config.yaml
num_hidden_layers: 8
hidden_size: 160
experts_per_token: 1
router_score: "sigmoid"
normalize_top_k: false
routed_scale: 1.0
scale_expert_input: true
lr_router: 0.00132
learning_rate: 0.00198
max_seq_len: 512
train_tokens: 643900000
Below are experts of layer 3 (counted from 0) of a mixture-of-experts language model. Rows are named router (the router's row for the expert), gate (a neuron's input weights, with its number), up (a neuron's input weights, with its number), down (a neuron's output weights, with its number) and show model dimensions 0-159. Each number is 500 + 50 x the weight over its row's rms, rounded and kept within 0 to 999. Numbers have three digits each.
Before each expert's rows: a language model's description of what the expert responds to; "comes before" lists some tokens at least twice as common just after its tokens as in all text. This comes from a sample of Wikipedia text that the model never trained on. Tokens count by the router's weight.

# expert 62
Closing quotation marks, parentheses and semicolons ending quoted speech or lists, e.g. .", ”, ), ;, plus some word starts after periods.
comes before: "\n\n", "and ", "(", "is ", "pite ", "ir "
router:476616463557435560396449516472580469367434612509529521379492502497499550497531525515564499440513539432459481392493509544406464397447498560448479500474477540492421581552459454505556563449467532443461464543515409442479638491455538541463541444500526386487465453505510569479499554432443489564477484505570433466466515589464532461511512484594495507519475478464558538491516489558512572499451444491477494475497474559496529603478486533489593544519547506475552406481453494416455520473523471
gate2:485570459424477501487530511491536508553434503555491525634549546434450624532560433432646416468495444505468506463452464467507609508526472557501568561509527471473456484476567480519458490508461527463520498474556439467516547518537495460473522406510510556537493486473487573449492528523575566511543522409491503594339466536540517441509472544602521432555481527494554543517414459552496516463526479471473501459453478375435469520407501434458544470553515594521532502450460583455432447535543417
up2:538451510489508480426463488576525497494545586489555537493504450436450487478465467571477530442528515512475467367474474514493529477404447462400532529549485550477530531494436566481459468517397519604538539474433454500592407484502525387389518547526468507503478483536510466580451623616445465431565552462474464539549535549522468465520485503524522502421489591518472535492548513565380501514602589564549527591498496396542465463485537557499408517384511508529445530477499428493478480510494510
down2:469491452536542506507514479565494559545419518446567439501485560463612535582513348454429458485493516390586497534526557435487514455517487583585500391503482511602527479524533548468550393467524522452524465499536510552465547468514394530525413476514579512448508583495519476430435542489350576521506471458524506537507467488474499506488472553453452494462373504474505521504469424528500557542497477476428484430502430460513539447506445482472532559521460450532426484525452641537525552488408478
gate3:464564491550529491416511502469474517629550490503571507461456453515412473515507536552453484480519532495546531492533497517553646452479482584399556509588453444517471580420488483528531605548589498509542483460508558500470541529484460511466481470491412569411490502523528527494424510540446431625555420607459502441551480507560570472539466488550464525451497593467541576422507465365576537541398564454468438491541458423510534461454515499489498576550494443441449458530471518465459488502485557
up3:428535495483476506534548483447475499464530505574563497439468540492481440621456501533495497423550548423552478586434532515520432499485430500407565504595543501415454564531487416451523533469579512493540532520599451486473561439458473529559503462506498514506499556535423431497442515516443495491542557620540501414505488431506502574468514404439567531557491575479519473528590532506457573532553479466527426450619488502527613570444510476452440489484561538456410527526475493606512447402494585
down3:517489540494647505506419427536575499566452495494492492567398530580459543496458502504527428485519520544453469430461484494399563495520540445398522404461454527449502482546528482541519549506575542534562521572536539467520505466575562500562536444558476463517471459539454547496501581516584509448456511531575472515561465486398484523531491450495474467473477475451432624509560462479510498575466505505387439462461462541470448491518544431414509488428482480462586462459470450516664591498586431
gate4:522494528493526485607426513463495472491505449568417534490461496437536536436456437545514475448510590443427405462617483483426486502523451507472423442532456454494499510499511488496463455539592569383538499490546508494471431545569458614529521448502556474452496417497525500526561513480515421526468421424497482496567488495495422527524510505541471538457518524473468537464442340614593547451495510434485568559411449446451462429533514570593451500529475545489464547546459498429525423437536407
up4:534452491555535542539525518542464484516613505506475589530469486503540495442475525581472481523539575407492492520497546547508476560603456480612457533542470476487634500473583475459486339592493510539485429469562592549517469511497480505569348518564549563444514456497517497407540432385523468511500511491509495588431563494484445546534431557435489551500469408438460525500489542472558498498445517482505490453541550479522592496520532422569446526587465465496477593489588493473545525533480456
down4:557470510455469468493487446497526515564435433546444470450516472586492542574508621377534541535538549506496536481482418485490464465415450509450515424508537485414475513523476437510486473621541439539477471522490445435458577505521570416535522504452512522430481373561500511474632552460529430493410434532559409506460568499532537399559520521487600509579521498531493482508479495416528470553567497551405533574442585489521541459481474575520431502445508578502548519495525428482444508419549481
gate5:463432559515522558540497462529531546413514423474482521581516491545535480507541482485517621579487499451534573484584597519525514510434428477536527496490443441496522453447620471526543433521585438471482468437476517504473489459485544500514553558513405534495536445511598467612510535491569450484499443506476528559466549462475443575518488485419508501402594447552457558534479604503570559533557579584539496466490507497522608505488505531567429512536493464468554510584550521452545543449343582
up5:523535502572485518501491511405536524574555473461486489492500540577588540474598440527454520544523576446486463513515555521445601467604498548569450565439412340485508433480514511564493556527468525418563540509566525479478539527481470600503505483397455496476505488516458446521522482469412457548439527483519527494517437472429533495466514484467498534488526465433597490402487478519624551473498541416477569535545578586497512514494462614520474438619543480461441492424542573416473518490510565
down5:438484555500471405428404525507442522434455450503516462396563532491545448516519366418541526483571515534451431499488498416542509463522531471437530512436573440417502495586542541487455489523476519561614504446470496521448484430491548500540455474517558452429529505580476497524557509472471532582394490480539434545422537482493604496537528557510613504538474471511497496459496575471421505508595452576483494534537529544478471426457454432548445510473473582433455522528439588494420441551470387

# expert 8
Mid-word pieces of names and foreign words, especially accented vowels like é, í, á, ó, plus table pipes, e.g. Sil-ê-ncio, Magu-ire.
comes before: ", ", "\n", "o ", " ", "a", "z "
router:545616537563374532504450562492516583493532482457396598504499492489442514545464543578550533502465483415526519442509473549420461506572526505459512524515520558523556560461475439481575522470551503440486359489481545481585488538477459485506437459547405524451489424376487505441454500488530456514411490559536520413398596451544486555545447593502445495476521464513428515504470533524485496551448415549508456529506517552612520451544613466546463443501548499517389510468496513491432559503518484
gate2:539514478554484476489464505537455467565497455466503526600527483549495396508554544444508547639599551552523414502474464536549330431550427494497504501484513526482454543467474509568457517530536521565540484543468533548443531478516459467470456469533438410558455481464507506488417550530552413553512394483534466433499518488440457494332501491478469357506415588488432446467531507567435512542542445531479483492497524511427442488460513460417535512465473487525475490455434463561495515474390421
up2:439498548386503482506567429518567557560518489470507482447522566456480472543407435426452445590517490455456442462481473512480563426516504466433460471609367467511484447424552453444459488466553519478445505483465507446489471382523439481511564495513533525521623513475478495566454469462428497513597481555444596557486511465467448458593469543486460560449611471494567525464476472514412442513484532538425545536511478454515621558514471471499456503492508568531565434539492527570585585441522449
down2:523462489486388523455427556496568523472430547455516537503440548474489445534457467541432439461582504554470528516515587440420523551560581523524514492552488489386602506436491517485509513429522496448459441466430552447484446527522509510556502544453573556451503549441480472416504529481417607510548507611430480387419499440422533513506524497456430407514515439567417501472432556524504558471505482381448525579461458531410437503464484518504500427475493479449434470432542484482515495601492578
gate3:531571586583475522548467468456561478483490495464524520463532531450537519514566487430435471481412509536442446478403434581460508541574488548407517471547477477478468541464497600487613400442510490532518498528443482508427565490422477538481510473522501467488515403424433617514562519505521545572466442564515525382616455458516553536411426485545541510428480518541434450463495490451521470468481452556397493470463490429527411498526565521558442418548551610477474503492418495521488489529435566
up3:510476455496538517491556450423473370530513465514543556548405376469497534474427507511532537460540521450557472434480481430464443467437529502487485532485502423531446436514469541559406545534496499568545507531515495469557516547560445632584409507450495514479440484534566467484415519550483486510505515542499575603480518461561434498567482510546474484441448455479421560505552466456480490486430448444447537555480499439533542495595511421518542445407453505436464480597578500555588423464478356
down3:511431484490478533444558474430423484527545487455527559520525495519440560524465450434430441526507466550493593489602553488429485456488466476458546454436534532422500546503569522504544578601425504479524481486509434515517539464527510469633529488473501466558576533526435488483499443539488610456480423492466561531573413482560538430555616623565461504525467550585533514505417438464481472484463455448442477573523490560466418476430543629487536462481559510415516511522591568497458495499509592
gate4:446563449545459543487624417524514539583484501483484464490579471606497449534518545430449481566488488511530556433374641417444412459468491551492499507441498429472534530508485511463439474575475519495509493492611454514492507523532500418461540550512531505432416499493546420451498510477497540485411438440503477526500477558486424503515492478426449468437577559516469479516551511581519550605469423551447654398516463567549573514514449552534467472438548468505444548512479475470478552502424480
up4:568475446501523514440503466495542478497549480485549516538556486591530575560498562509466458416576499513475523465521523593386518462462488541473586473532543476491480522519451426453457432498495537472548399507503510497490510593593489500490536504476480533494494560493418528505461449457516500583341484520587567546495521577561572479495430549526428433538511481436572489474486507435438469552512501581558495492548499518399530412542558596591458424345435442411425449549510531463485503519551488
down4:476477462450478516511556561519514536555504458498557487514522513541483503541517462507496565401554419482521464521516528544419509451494500491595500590507515481459512627465491470494405495453547519561473578446503540548484511641609487519328562534514560477442515437564486546562510531512488482438545445490465513499463514500557497561487555429476553449442451495560581445366467512486516464589474535459369516507464477475530580485491534526525526556513478508542436508524492605568478609487567382
gate5:512530479561549519473490494542448616498424438507525506536482538436510527430471480575422428566501517466484496460531517513477507503586461508519464514442545531548490461420486540545505430557512519483520503478472478334502535586527444613432510458572539550475429561482458541482496583514425481441489528505475396490492589503521398529458509529560510556509507546447507607515499559440444481566553589488385509461486427443517525457508555606513527480623490443508479495520411496500520578533641492
up5:523509525515536493398459512519489504571458446514497557627563532439489588559504468532577442389529492589430562413435490557581488485554511404516505565470507485533546546551578443505537418528521444468489402420317488540513536460435519505582462600501489520581525528489484539490468440567512591587526478562583494544491452521463502534496515470575427562458464498432507550512468513493384429486485474438466520537408489498490508494551572474555477514497450539547489471490451468469543475479516455
down5:461581607517525526625621500496494468548530511502487521480478469483453505506464474443506520492523536513513439503486498545543514471553557566558557572414505519584533549551433485434482486411520490485495578488466501438488565532451493524509491538426401405585474477428491474526520484453506543470577487418554535437437633412449467535426473466551530423491469496431471505461501500518569496474584426559508400414530480493441534445412519456456523545488430434536472540409424471601518528558416452

# expert 29
Short inner word pieces split off after a single letter or two, often in science or nature text, such as l-ost, gr-and, l-ow, st-ained.
comes before: "- ", "% ", "ly ", "-", "%", "est "
router:579624510627466512388478656447520504454561555627483496452436464487456516535496661521506539464414461495531530544485553536503538492488485425476464479516512452472434489551540482451462505512468574425503500528475537443610543552436497439475467506463441523490543459558564573487446452494512527526527509502556518509529504579508465521443510544499505481542480416489537501470514365444526468429450466481412448543571478524525520505525626474471488487498616483542465561483502531478412487590511511
gate0:482583473488512487476446584486452506439467481513583533455381493474479411423536440521456518497454510459506497472516499495516569537454515457453438459417529473509549609527564493586541492407553469415515545439583566525455485540470506533519431434459444542503478419542495536504538387532535523399546572549542337495551516515488409524468435440500518546541475463529407557473538517528447460601557531457570505513540497440439453481448466528506509614537510480471431519420405486486490507557573468
up0:472467467550475523529392450471515475545457404488575513473516574553430470506475476463405467386542466508442471521485497404523488537484516517547477445563513612435519494503530469501474505451485552563551518553533456588532548523534581482382474374520488521562427581550391456536547464481481489484432472582490539558471564545526565540527555556514556569526479491434505542517470511609527532521566397557479344544489484541534526493516538524492550479430464487506455466469589429572496551575507518
down0:485551478535489428535455398493426575465475443432509526605413462551536472460530466553533468456445470484505419419518542432513599514582522597484523539433462498513484567423507437592524444443436418502538488543495553486492503395503460529517471533589530516515517455543460559473539591496460483482538540525589567437466551447497513476446534448563561473502470543488458415484553470554423611546490535527520580543496419492519419512484502489461475447453496414503500465461511499425547466572476335
gate1:583515470548494563476412536413433521472387608493415468536465496485523582467498514456490385492471515501485510501500514537540424481468603561518630400521548488493484514560515473442540473537507464507518449511455443591548520532538450426511435503591455417459443490495511541543427592469454539493501500523508510497486389527473536570456442528489525616516519468485384601442448572556556521493474435520458425552479489562481445466474504485524503448536486495531587437440468434464469413590469474
up1:452493540452511423429463531537542465489498432572559569486521488550511503502536500486507552537483458498484495491475480486454520499472516425468382568454494511501574593441540613446465531472501518492394502423539529353445527465468554578530482499457542620464560467424477434469618476555536426469465424457490528499459482459523452481495570394571438483548496531442595423494559524470477487505464552518529598455476452381496563492532600572447473503474468516473471408514452528587543566519463511
down1:514507499567396538514498491479539482500550485504561523499516480445478592547517584572461513528467515563520566416533561525478484436444510565503507483483499499518567425511483565487484375525529460398420484597467559505473588397480472528595470553489488387376493522357535505522498429483555486521519450512470470491490522449524494462456604580555494402520511492467565450525495606572499661498420510523506448475577479504484481458610532534518547555471513531463422452443498516503495498481504532
gate2:494517418525483507488511517496478517500463467507555525474531455527516614485464608452470472353460553495452523563474550399472567496415494528416495356476492587427494502523496530504482457407544439476485551564538358492458552525631448470493537529559552500535506493497566472495486474485500478495552432475470575460574563525533476485511522540496551568585513436494528551507627449526527488476602486597553563435521441429545476474483455594567492515502533506504418471447493476544440504502414464
up2:612490542510509490518534528557535514442461522518497515589485532486484530541481513455545579564554550446473505533401542451518463473619450511468506484444510445481487486442480484478435600487486555538476498468474467508507425459440495443533525481381483432537470470380462442489470479451487514544474536599545524509499388407558494423444476450415432439537462565516448499471352470523476567487475523488555396544561519543464504513486503515408491497584431474507585445431546476444522471381616468
down2:487541579523468450513453494402503552426483491497486457570537499463525441517474467546527508527455529416504504559533485437511522480469565524435572467412522540559442445493520413489521512508482436500603491451519540476624527585410509520542498538531568449516524498563457457543516531549489525568465538483394485364504443500508452515551437469491570493532482567487451554518629473623561505517580429519520511448606478583474497547548443514501568447580514525530452402503371484505447514406447505
gate3:432476489501514518515482590459527571574539520496507522511464486368420463516479414476518515519564455470454521546513483458521434469493485464502500479482492523556473510503561549413541432511494547515481517499472405548576592580430486478429430507491476506494502483496504569509426523563386430512403469502582518554389533509567430532545400539529481480482497517453552566469491550451552492482440491503651545469584585574499466461499536471573491506516487474503513616424376489471491576542608411
up3:555544413398513501453457414465424455559512558463577521532589522512521414366530572578556533491449504487469500460515434450519506539467526565526540559405532463478425472469470506546402438541393478433485503513430504494521478453489641512480502546468540450419532508531481498468464548489474565507557436523486482473545492496506576518534537458538617543480482386500512481473469476484384517484531441512395445489573410502505505543517507565501580495476497518517497421417515443444541454607445541
down3:518601495564459488422445497471543516548517498479477425471472669485403531513486551438477484520507548528553523491488550479479574504467522522526507521556520526469487558498585535450548586528468482481499465515522583529548477433512464488512500521439453429458495502549517447539547424590556474588455526491508447509578411638445511431496496486549499524496523491599433505509423548570486502640485454511412549480472447491534549536563513479504562450457496506365574560559547402559588499518600500